Weights of a small mixture-of-experts language model, trained from scratch on English Wikipedia.
Training: a variant of Adam for the experts, 2372 steps.
Below are experts of layer 4 (counted from 0) of a mixture-of-experts language model. Rows are named router (the router's row for the expert), gate (a neuron's input weights, with its number), up (a neuron's input weights, with its number) and show model dimensions 128-191. Each number is 128 + 32 x the weight over its row's rms, rounded and kept within 0 to 255. Numbers have three digits each.
After each expert's rows: "gets" lists some tokens that make up at least twice as much of what it gets as of all text. This comes from a sample of Wikipedia text that the model never trained on. Tokens count by the router's weight.

# expert 11
router:145107129144108115138130154138135133134120132110108115130140135070150123206096145136148150095179098118091170139149153089147110151155140115092138094156128107100115150180147153154140117146116120
gate0:114157074082143102168098094111162103102162143138154138092139156099171208127088143137054128133153119112121124092124091133198159121121103168130126184177137139168112133168112188102104111121109120
up0:140185064169117118174169131150109193123133134151109099151137098096108159172075125132076115150117157165106076059149098159114081132099145070114128126100139124112092158149182155132206094118102138
gets: ".", ";", "s.", ":", ").", "\"."

# expert 14
router:151096149133119147155071161138133141108100133071096138061148112130151121169118127164085135090183089074101186164128158074162104149095171139148183097151191142131120143179144165087151106104105112
gate0:168183062170082158086101156099095124113086140150148095112094097139139155156081189114168167103165105103100135175139069119125113142168115137118087163143120142157161100151148173153155181079113115
up0:107156151083152082101079113119157159116118087119115146129125141071131175111078181122137087164128166108149113133128201082094115080092122084127127097175063122175139096110090094108141106167096135
gets: "\n", "\n\n", " R", "omm", " Mir", " Star Trek"

# expert 6
router:150148126132127175125098145105109126096157110137133131106146101120164128189083155161093178117176043114110160149127157099165148145115193108102154109211175151097089151141173147124139113085111115
gate0:146150133125101088137124083173108115098099107159149167203120123107154144185168135156118173098173079120109147225147052124100099115128169083136209106139116139083105114104177142156119174135053146
up0:190176119147125112028093167140159108076153051172159155145137108140107136200139161103126125074136087175092092107158074127126135091106155124130152064149147139144150111139146163101086149148156169
gets: ".", "–", " | ", ":", ", ", ","

# expert 12
router:190081167077156150159072133163142133079127101126119153141149145110184181230115113118140164130178039074107153143117166095162137144162150125132138105166161109101098140136146145164131069131142090
gate0:115178152089048187126131130133111119112097078139139079154140084153168099178103143151098092124159098100136175112163064103086085134118143098135187139162167134153123108102093170107153166136091083
up0:128118181073082117130095160120123127087128034133161115164161142076151132186149139088143097114117147118141146105135131150091118127149135119102123177145109152155125061149131178177110127135057095
gets: " | ", " |", "0", "; ", " |  |", "3"

# expert 9
router:162118138143123125163065100123146107109151124119092132086129155127139157162094166132107146107172071110114145163166144109128106148101133100081136090173121124124120131124114211092116098129128033
gate0:132101105116099127125146122159147091056149098171178145163113149078140125144104141145078145036108134093156097142157146094198102173150158166096100136200139090145121116156168158119194162117086129
up0:114111084096091173064110134156127163123126116106115026128133140172191175127101141110141164224134111118154158104068167132095172153133074090173142138178151189134108081114104131146045121140136098
gets: "\n\n", "===", "==", "====", " of", " and"

# expert 16
router:157109115134105137150117165109117128080106108141102110129138081141165091201061165125084131124168061090117145148162158128099102149127156108096154090181165090101076078145139161085129114135119066
gate0:105114113128125162186101157183117095139126138107109159121127122111099136120099106117167150116145162129155177156146109168122143170080161167174094118163115105110156137182070202149150140188114076
up0:103120147171128165106132164184133175172170142093129121126090109081128104095206087139135096079140129127101141122088124094152196139097060115120145104112125190108144106115161101161047130144216103
gets: "| ", ", ", " | ", " (", " in ", " "

# expert 19
router:202127134130126103161068153135106089102152119084110090131119122150140121213134174132096144098160078088126178163098156091138119122085103109099108100195144130088095131156157142137130104142118122
gate0:116149120127123112155086119081084115137135082117102081156099152160120144091121085146110147052093132120139127139136125086125143148106153182111115068134136093091137125197130137136093143143213137
up0:161134113100086142121105181158132199142095104158133159077169140093164131121163212121144147126135158137079085090132147159111096090138148142138174173162111178128097129071097080153134128093128149
gets: "2", "1", "–", "3", "4", "6"

# expert 30
router:166109128111149138154066153123069101127143137137101126148118141132161104193096140144107165110199038110087146116145173057172091139126155126106162091187187093094108133154171151117136083149132116
gate0:177080166130098171115095169049140138105080113163111138149150130173151158109090078113131180120128160136110141120110150188170163105167192129143109126196104149067148108140146149123193107140088109
up0:216101139203158167158065146054122103080076148137173127119110153168146121092091156097103183156165173052132111136084135078174168128168112117093078167153154115109170185142096130123144138151051136
gets: "5", "10", "4", "3", "6", "7"

# expert 27
router:193137120128086140143087134160100114053080110157116132114131122124139146160087143096069152112160096093123200125147157109171119159143125100143113154185135136119118140166140182159164093155122107
gate0:103147140152086155153133160092135052126144143081109138124166101204126122141148079096168043042127103163099122101145097142139140106102109129165102115153111137090138101096132131055121170111117109
up0:117048082138081126131153065173203140102205124120106176079125107194137156137116088111117084132096123143198129140068145087099160076062207100128108086170121082142148221134142135099115092152134154
gets: ")", " |", "\"", " |  |", ") |", "s"

# expert 29
router:117119150119140131148119151139147096092155109115147097116103175153150172198126138145125141111193090080094176144132150065159090134117161112142145124171168157141083122177132154137139103140118113
gate0:087117120079118149112076159173109057144118116159083127082139154099153137104101141139166167109135145145150188139125115137130106123122188182139161132131155120163155145196154171106152166163091119
up0:133174107132085144147114137121148155084088132124113165143145160057118130178044106181130092124155122120184170161190170160058104140152135070082164150175170147073129052161098121165197075127093108
gets: "1", "-", "\n", " I", "2", " |"

# expert 3
router:155113157114135116137062129133081119099149120127076115107173123096178134195098167126106169142183071078107154161112150095163110126096142108108121102167153109109114104156139163087148109103125080
gate0:126145141139127132165142084054108148070163179101180116155174141048106183094066124141090134117112140090097163103119091163117105095062145116068164081158113154115087206098110104100172083151086081
up0:140115109214123141111079132066126144115183178141128103043132101094141137114168164110119170162113141187085163115146082146046102141150169117134086113165121151126117097120116125142164059141155131
gets: " The", " the", " of the", ", the", "The", " in the"

# expert 15
router:162120141091116131117135139105087117123103090112147151117117062134174162186088155126106135104200050112135166153118158086151130143129158144154129074186123122129150101164160173121145100095164089
gate0:132121092104088141115156144178170114110108125136149102155144141195124099229108142139203167137093161131152161170165073057116160136036082150119077103127144202134124155123086113150121186112155135
up0:127139083189083107080147139174158084099088166099140134093167156164132120160099170140154145151134123176139127139144080142091117176177117110159140173094123129143148137084125093140090127134166184
gets: " of", " in", " for", " with", " is", " on"